config = dict(
    moe_layers=[0, 1, 2, 3, 4, 5, 6, 7, 8],
    tie_embeddings=False,
    seq_len=512,
)
Below are experts of layer 6 (counted from 0) of a mixture-of-experts language model. Rows are named router (the router's row for the expert), up (a neuron's input weights, with its number) and show model dimensions 0-127. Each number is 128 + 32 x the weight over its row's rms, rounded and kept within 0 to 255. Numbers have three digits each.
Before each expert's rows: a language model's description of what the expert responds to. This comes from a sample of Wikipedia text that the model never trained on.

# expert 0
Chart and table codes. Short codes, digits, and line breaks inside Wikipedia tables, mainly music chart tables, such as Ö3 Austria, IFPI, DST, Billboard.
router:116159089165131117121160053142086180161112039126099159129079115140096108078143147092091109130137148100120163137093209127122119141091121159175133116141208141099169135090136124101144168123076131101102084143157139128174069141156147115101164110158117126113083133148154098126129116092114187135169108174069163149158171122116073092106138123156185143117141070086073076090117085135126114111085
up1:081134045143121140115153164101140141142045152120106127151102147119095137098133157168134138149095094206069119132098121124069196122139143094135144172120108107145075080132148139143099181117145064128147134072097065107118152129111145095105199115102164132109130096085135174125150208159117125160111041072141140107136100102119097065121147101121133119121091180118089106172143144087111119126122
up2:141116085162091079072103167082143119107115124147136098158116134086131167119126064165146170174195084106080193159111125083097082083145123100133059160087161146157138130165151104111115112194158142104141137110170104083124107126125094174169158097093103166144126064127118076106102159160102161104134155148108139176144089166169111151091177129072140168090127086152103120111164102165109147086163
up3:104129127136150122156099135099139118152054190117075089097052219084169125122139113137146177200144143127131101128104154160107167096163150127090126165108126120127132117093114108098138126115158144129189138158121074138099161189124111116126117102150144113154073092118150132164100149148090146034076129082111145144160129106139088101168152080219144100126133164150095099150124115074179100158134

# expert 32
Mid-word Latin roots. Middle pieces of Latin-derived words before endings like -ure or -ion, such as V-ent-ilator, -lect, -press, pre-fect-ural.
router:104153151140179114195165142110199174123061145105161163177130136131169104063076131121142126120085103158082118126151149114092143154173156143185158122162108126179122151131151131164170117143137130204107142116141106148144177126092123148183134113140095109105184100119171132177176088103150143146105136140159074101189091141174093075159159090087086143143146161104150103076090151123098178117091
up0:133138163091134152100133089181133047143130139119159152129093180114152169147129149101097127047171083137115095106120174165095085158168122157136131106180134155202093115119094130166139106153092050103122153124129081109160109169156148111119091067128106122174118097098155134107098154183117187097133148128107114156118159109164107214177122080158148105167095160086129124133116087105087173109093
up1:138096154135154116078118134141134111137124079127152062105076115085128144145126099096142089112118143113096133183165145126085127158146086103151132151150120203185100074120106151091099158125038046140099146142094163101102147095140059152141118099189152078126142133095188147092162157133146046127120138109109145175139109079129104151103165137112140168084129126144118126112144084130030104120159
up2:097125150149157160136181099169045155072138160164073113096166121125097110138127057121045126129104091162115139078121160186156071153135120138125091131121131120130087067124118130126166182160142097126166195075155199127119141167131061127118110105161099162180097117145179145081089119084121112128103148137156084118091141077127091113112140121113155127151076088066123146137117129127115092093127

# expert 44
Nationality, -ian/-ic adjectives. Nationality and religion adjectives and suffixes -ian, -ic, -ical, -ial, such as American, British, Islam-ic, Domin-ican, colon-ial.
router:156170120073113120188076139116193078105207152173129124074131116081134115107135081133130136117114146063170138136125102130110090136071137167149103082120176158123159124134151144132163108122184148115130084113109152115198190148130103078100106071080176149164107146085102176119137065154087156109104176128105080143169191093139104093132085183138133112108124144163180104124146109134104117115131
up1:172137107139156165177155152147113106117152100167108163178117122145126142132097115136119105195132069143123074116072160167082139172137136115138128172076081125091122149159143095162068099151185132131104069131052142105107142110161087096156096122128170093096103174090139184203153119078096133189109169172167119117131101123101038166139148117095126122124124147109122116143167101154124096161073
up2:168173166141077168107147129125136101088156117122096179120127058098077137113092111126126200112088150180128085146150134143090105178150141109105128131132154126145106085088126142125135175172088126167173126081112140127112136100067104118182043154203132142139132146151066151150068150120173146121128126163120180112104126120173125146135103175145116131124139205131100126135115159059204139156076
up3:048094105150193188155117096084107125122121090159142137126082128111155092164146156137149159174121179115150175165148166083129137075114172160113192118193200133193143180100130112106139114114134099123108201117150101111156141126112124149095177134141075174159128145164143140103156088103143130085146071152088094111133110094083110106139135143134222127154144137086071152141088136148123121150134

# expert 54
Capital-letter abbreviations. Capital letters inside abbreviations, initialisms, and country codes, such as RBI, MBE, R&B, WAL, SVK.
router:114111076136166187103152125127109108111132058115105122108140089191088115117176167082138097139150127172147155202066190126112150079113135117112143126101107093113100138174126167116148125109107141135142124080114111148152147083123140139063154173171134148166054101086111110118143188104167149151165105130109153105141148100152066138178174089135086114087141128165091090085195084188132085108120
up1:092123113121155086125070150138159148150122116161111089080136125121158101042139144139100170133108115164077131128128139126099145145139118084173129146126082150163120086125148158167202153104180070144083052097117131118095141114103151071135095089094128146110091155176153180116115104124102092101068090164149157156094108115168159195140066147125173117122121085158139143117161153056058098164133
up2:119106155101094132113192120140111101144090143124156101177119100126184119187188075173077152136132154090171100149135063108144138103148137069108104179126134140151169099138154040143073160158122176169078150131144150114158121161121128129106135129117108096114103187076113081133099106115150152129140145107146155205089120146148151144134107159106155143116127211138128159126124152117123217164206
up3:191000098143134132157155115085159109162123139117126108167156129158163157130162099128118140154122074110136124123122124145104096176097186117142080146090210107119081140097075138123137132183134158136094114142148122168114098139147136167188121118122187117059118100142181137136189109121098076118141076136143146150137128197127164102145115134085143158177150141070135136147111090117121170154187

# expert 57
Mid-name syllables. Vowel-heavy middle and ending syllables of Japanese, South Asian and Middle Eastern names, e.g. Fuku-ok-a, Teh-ran, Harih-ar-an, Chau-han.
router:149116126135111154158055110110096130124094137112159169115172103136063160061144164129079075161167124087147131120173121122179097120151168168121074072135176109091169101155100140160116083164167087110192107133155140164127141125089159120105126088121090076149151144103079149108183087186142086121085107087134071165146138100139090107119126142145189127121158129094134137138093061065122129161091
up1:144097107063080161109187208087143068140080125140148058130103132130165172081182159131095105116094115146125133089136163172103122187150139106094130113108144130140102131147089128175080174077138199172116155165071157102190122149137079096107067139097123126114118155183122199135159082121153114107130122091081086140141120088113119109103158157139139121147156112168100125141164144165081127132120
up2:117146154083189148144156122111157157140097165119090162152087191101149131068130075198110098105135094162069103139133088123069179073080128083036163105139202132141122144127123184134176162121113172149106094129103120152158152099151110106161160102145122177127108094143118151158137092121084125159106133148171127123144155114178093069110166130112112072152098120120086090093172122124158161147164
up3:103054115145153125090181142161157134125125094105144060104108124123131129183092064127167129146152128204067129114130162022115155116083160121146100141142102172142181172061095115123167111114136135156168135128126088181153100138119120160130103055163175127116108126112194127071106115122124137093146099110133114147160155102129192137117119135151124193168082147156143108110166135101124173137179

# expert 39
Name syllables after capitals. Syllables right after an initial capital in Asian and Middle Eastern place and person names, e.g. K-ual-a Lumpur, K-umb-akonam, U-y-ghurs, Sh-anghai.
router:157140119124121164153101070101146186124100182125137113127161087119061128035159162126108137126132118087159112182137170093111105109153160167120080134098144084131105090152104119183094130166130099072149086100167079071098136126158156095085129136108107132160059164141134191142148165177124102145096104113136100178136084144130089163185138099144145139105130170116118153086094075076169164088101
up1:130106140127089117143136189192142166116165128173158068213116133100181090190120135183100150146157069104146150121083156109120113140107224141163079096159128108175127177115143085151138154091172142179158156135118156103135137163130134103171113094108182157089120160062109109092131120138176175142165147161106113086089108109114181094136121132161117161107124162152161104116137133185149102126166
up2:094112130104150076116182109163145110142123108120102086071150152154191125105134110093161081088123118114095193111160115090124112146157131188127119159120110151166091092174110191085117143129017137081157119112147135200155089102091130141106089091116115137141151126147137086129070128112140154122136110143085144208124150166078123142112086098160069130161077132166107106132115120076137159075083
up3:149128044132194083160140127164137138100072123123162120167120122099122129229120103130142153137165138192103140093124138063052144212134149130141135120105097120169095178097158153141090081074133165213127082104131135128140111134103141085116124099039082157131144125150174125124081139165131098154141130096144116133068150090132142120158156111107129144145124108159140126154111147168104120104180

# expert 4
Coordinate and number digits. Single digits and digit groups inside numbers, especially geographic coordinates, table counts and years, plus nouns like work, design, development.
router:148124192162138086135116127112134090153164145105144125118128086128169194128127113069133066126142171097142102159142137173159161117116110208140120134138129093082158162130136103119155108153134176124119105172123160093110102109134187122074081138154123126100076150148128091125115175040149162067120165186071118111140194118157128129103114131079127157184109109123100149092083085154126091120031
up0:062069113098160112123160094117095174190120126172105157193155130131112106121140062120149117109093105124132084171082107109118118119129186101149126112146112095178146164136103092141143169118113156180159164098144166162157149126153146087151059055090152113101176108115192119167200096122089151138136122063159124153121162141126177126143176176140100161137145157123134138170181128153188153112092
up1:174123158125139159101135157150177134126077144132159103140156142186199130133120121140138185063187126101156204128177118135133118124122106139138124110084130176139115133125097149092055097162098125157093151141163093168121170083126126065132146103117110135077072114171111145088112145150071114172143107155115065116086129153122071172113088067074196117151110075143129143112147172196122133138138
up2:107089122097147043124139187078128100125187156155103102109117189133079131130167157162165153097132100163166174112091137164131164143115105145113141181062135102142086146174196110111121105191170120135136070120106122084093132116139082069145133142121143133180176155163174110141076142161165136153165101123152142105104080154124108172092081146095153161097149196135115154108078122154093158126151

# expert 58
Table header words. Words in table header rows and the final pieces of cell words, like Attendance, Score, "Arm length", Kitt Peak, Mount Lemmon.
router:103156134111116141103186117167119194150086103079089101130112127184163125111151086097098128093152162129127117122127196125103124094081153079137166101169195107076170193136103133090157110064122198076104138090106100101149134092148124159087131115160106096108141106148148154110162068092075131135150136168083141147099171161121073131149121162168121145080150088096118089112142126060131126174173
up0:125131117079148063177132091166156093165130111124092119153128133109169123096144082112124141055124130120107151112119143098098129106158148124106074146142062082113145138183163111164121113138133111144119065170132131104137126202080053090142136083089113079095170111151151082108131164098134110144141166081125134147135159126111115134137124112178144159123003144178159076166169092137093089163098
up1:149127113152129188174148055138166170112105106138077159153111083126217117109134106092112093133103140117158127120141103081139060138123109165095115121180127090165085122238102170153125169194150092168099127148096163194179101087103135163121120141167088126113090106121115153130164128130120084103125129126128189171182134110163106133183111138129135122114084168142102139113156106121099186166119
up2:065145123067132168147160190099123150057066178091124179101165145157165099092147170089137108111125110133078135171099139121120150125162113137143139065128180142172122123129121068106167133104163087106140143097132176107091117097152152076139120110135139095145159170195125116154191089116161198136091140065123072121137156133140089094153141113113120114144078123212119155177138140142113164144147

# expert 26
Place-name beginnings. First capitalized piece of a place or proper name after in, of or a pipe, such as San, Cal(abar), Do(ha), Atl(as).
router:086137088124145130101110102082093162164065135083154145153081143155130133081183182150123177125156106153164168166088181112168154179178131117175145100136141111106164103102117140174092123113137142108107132092098047076166098127140125167103154138117111117184059148117146150110125067162127126075125042106066069146104069139120094126116137130145143145166084102122127161171106129109113167101147
up0:133094098098119123107156200103175087140139143114154115202123173104172087163108143168076135127176107075122100167106190155137129126129109085155138164142156068112109156126146097143141138140128179144163188093125083130098137132140015178154111175171099154150103127065081175104141148099125169164166084117111121129131174167138076083183139116137136105156151147125151137128126125193115152140141
up1:198156124141127123097133077103121161144084108148142176147173146140145126145096117152118094084107105167154130069110177083135107087163082142118132190132142126112097050120065111090101096091128133177078093159168114133144175171145114176125102087138061142147106102146112128115100087143198129136123098163138117110170116170142141165138137136117118166209180134162141101152206062116115089100118
up2:113132087116151181158169114137144188122081180115131165103157167124156100085111196154205155138144149154154106156096104082174177098156172084185162169090089121126116172110166070121123128145126083171145085086131158091139078130092175152167096155117165151166126122048144150139127148153145092162123097110115168150114094148162179161063112161114094082119118142139133108108099086146127108155099

# expert 53
Prepositions in biographies. Prepositions and labels linking roles to institutions and places in biographies and infoboxes, e.g. of, at the University of, Country:, =.
router:091087184117105142131107183168151120120119129109117105156094146108112117153144113184131169112116133126101115120059097141131064105159118058127139105106134144205184121118151107117096156190090107110141046136134123118130125129131092180094046098073139164140171130044153177120127076147106111111167133106110134156084098165120068091147098118071190126148104158123111141155166151119124167137179
up0:052095128147172122122156101138150119162113124139149172128133146147073165146141182147170143147135128084122107099174152131120136105137132136110138086118143103141113097070105115089163089157136126100151155090163025124157103100124125115138076179146093107129174111158175140140140161113144104155150117118131183163109071154080206123156181145053149137211119109196144139096061163127163122163101
up1:128195146096149121174122101124180141153118090068159130145120159176121148102148147138076040123123116158121173129134165105124123154147173091127132143106169127126109135099145058122131155160108172130112112091081100157113100121113128120087150169103145108125124085152105077088166123072111102127154080131138107161148106143130149146118204193110017170123131085114147106163132166135042173147080
up2:127110153133141164101150132135101130131129143143196137093160127087126076117100071144141120133124140132145155187130146149103163068158123171084183149089113153093122176139173073064117150139140097093087153136110104088145115143090079117136142139142126121101144113158073123125026106119177163147135121154120176180145104128081101138134157100131161095122108119201050117076113132218150186166104

# expert 1
Vowel-consonant word pieces. Short mid-word pieces like od, am, ap, ig after an initial consonant in names and rare words, e.g. B-od-en, s-od-ars, J-am-ie.
router:113163100177113113157120100110171204128122146085099098185152076110105132038162170098125169099142131139071148141140136101079141086118137188170131132124076110164083097178184088113114113153161121160112138132158112062140150139080128130120180102058204112130132145149124165112126183138128095128101114143131087096136100139116105137191123075116055132095184102154143144118092149105108125099129
up0:108152125057173101107209212117157117136087124139138128125089137110133133107088148176139185151100114055130075113192124136100134200098111139140122099141108118121135117119105145081104128168086070079118082155156092134143213105114112107189176151126145125168126103162132112134119103102127132043094154113110164139095122131065127153150138162112123162091136161081140101083147141128088141173093
up1:111070113154151178157167182085117135125180106147151129183130122108145099092093133177109199182175078162108126180059172084161155126111142058122160170163143129147127087107113114108131112124184158130101109111128133149130086129087137079110124100110115154201156115131097152148099076121123173156112159144078104176104108105043106159114145134140121098114070082164100156092110133119146175127171
up2:111119102071106136186167123116211079129134116136084166186097155123176078127113086128140116146112140136070093147162145107122174241147154061087121141153097180133171153144136170103086131164113170122127110146114126120149079138107131107073071109126095137183144126098220132150177110156182162135156173138093160142169110141172089151118132097144134125116135164116112120157099137126135115104098

# expert 56
Vowel pieces in names. Short vowel pieces inside names and foreign words after a consonant start, such as Ravensbr-ü-ck, R-i-ordan, reb-u-ilt, R-au-f.
router:114157094110124164139144134121151128138111160100173060156134092147106090106161159106121119141100099171080169111154119118185099060115122158127144155174106155130111164142138177155111086116113086214147120127102103127148104148147137162149117138065115094140121101159127171119046136130122127160085115198143124123091111148157108089101163190125100164083179084105126184108072170212058133126149
up1:130146174091141135171139168153104083132148108166091129159147137139134067161097109109134127113143123115133119169138129131051194147105135130139151108148111089174190131104134086161068101105103128107041181151141128141125154152105148102117035096157143066183135132191126102105199145103153107132112094178086155135135141132084154079154131067132127119083099091154167063120097089125141090114099
up2:172125138208053120104122093041105187100127126164062108100120139126131108110124137143104143185169144112108101205106139112162107086151134132098084177137105158150114116160186115162120158131156112106146111130139131103131140108085150092123117129183165120180092126140200109118163206102128194083180143138092121100109126131095112168105098145131109129130135179165067153155114101121167152141187
up3:145131111090112132151159117139114178129157110137121151190098116085154085201200117066107167087141071143148143132127073123111086136144133097066079096115158144100153116114148090136053137111147161176098130174086130176120143131179127103157107108125110174171062101116136144113122081109156100153106188168125098141122083104133120146200108091129123138150084056105111079153111099076074121127116